Below are experts of layer 7 (counted from 0) of a mixture-of-experts language model. Rows are named router (the router's row for the expert) and show model dimensions 0-95. Each number is 128 + 24 x the weight over its row's rms, rounded and kept within 0 to 255. Numbers have three digits each.
After each expert's rows: a language model's description of what the expert responds to; "comes after" lists some tokens at least twice as common just before its tokens as in all text. This comes from a sample of Wikipedia text that the model never trained on. Tokens count by the router's weight.

# expert 17
router:133138097151133121100153098196131150116096098117146135085123107144141110096080156155117118145128166103107108144136121140131159134145116152107140155156113149121112123131110114127146077117182122151132125128117162078133098098138097083121074127114115129094122135156095121094120142085126124091
Description: Line ends in lists. Line breaks and final tokens ending rows of tables, cast lists and species lists, plus field labels like DF, MF, Genus, Synonyms.
comes after: " |", ")", " |  |", "| ", "2", "1"

# expert 6
router:143116155160125105168123130156133120130097113120135111126149158128156154084151082124133107180147150144138138116124079156137108168170158136132061139164120153132084139109130116136175110157111122181119113130116130110159112115155132141134091125112091102100134116136143150160148154094146130101
Description: Digits in numbers. Leading or inner digits of years, scores and table figures, especially the 1 of 1956 or 1990 in table rows, plus score dashes.
comes after: " | ", "| ", ", ", " in ", " (", " "

# expert 1
router:088175108126129210104134201145147128146090107136077139142104134145148172094144102147114105123125121101123137131130122094139144079165122155156113135116116097124155162126100116132138106142175133127143119131157148104143129132096110154102103115095099134111120145155119115117126152114149132115
Description: Number separators, coordinates. Punctuation and separators inside numeric data such as coordinates (°N, ″E / ), page ranges, score lists, thousands commas and table cells.
comes after: "1", "\n", ",", "3", "4", ", "

# expert 21
router:086126109136101156158113161122142111115094129085134125156137157151128112056105134092130129118159119141126105157109124141152142101160119154123101121120161122104152118110127109124107102113109159152125123106100138069091129159131158114093138155109138103168136127125058148121155145115126155083
Description: Headings and paragraph breaks. Double line breaks ending paragraphs and the closing == or === marks of section headings, such as ==Behaviour==.
comes after: ".", "==", " =", "\n\n", " ==", "==="

# expert 31
router:153134112167130150166114226164170126120148086147166138120149143145084128146143079144120094108131134106141123140111129117110134131098144140178118130143144124160158135141096109135158142158171119121134118158143129138142154141136145142162091127142113089095123113124126142126157156101096112125
Description: Table cell separators. Pipe, semicolon and colon separators between numbers in sports results, election and statistics tables, such as 54–64 | 12–4.
comes after: "0", "3", "1", "4", "2", "5"

# expert 18
router:119108121177121170185120158145108138137165124097121136121090127134125129061134136146132122119119173101125068118112104136158106113089150119128068104149154135124147169118142104106138151150162081111138123141140135123148143112139136107140108167132124146122108148077133128112163114087132153113
Description: Table and list starts. Pipe and dash tokens beginning table rows or list items, especially medal tables, plus event labels like Men's and Women's.
comes after: "\n", "\n\n", " |", "2", "|", "3"

# expert 14
router:120103085108139136135122176156145139126143149161134160135097146119130120102132167139132103095085177182079093160140174136134123138129107145122101137145101132134147155084084118149147128176131145127128135111120159116177156159109157123150147107110122129101126170165094131148103131131120118118
Description: Numbers in tables. Digit tokens in numeric table cells and score lists, especially league standings points and goal differences, such as 38, 57, −15.
comes after: " | ", "–", ".", "2", " ", "′"

# expert 5
router:125120124144131137135111102118096107143159173107074113057117101133122095158134109115163138118122131163132147107108099130100132114120077131185162126122136172109113152128111137135142120152134130123155105129093106106102143121123137156152111069137144093176134122093118146081161133128146136154
Description: Mid-word after consonant onset. Word-piece continuations right after a first consonant or cluster like F, b, dr, sh, such as F-ine, B-ranch, F-ood, dr-ivers.
comes after: " f", " F", " b", " B", " w", "f"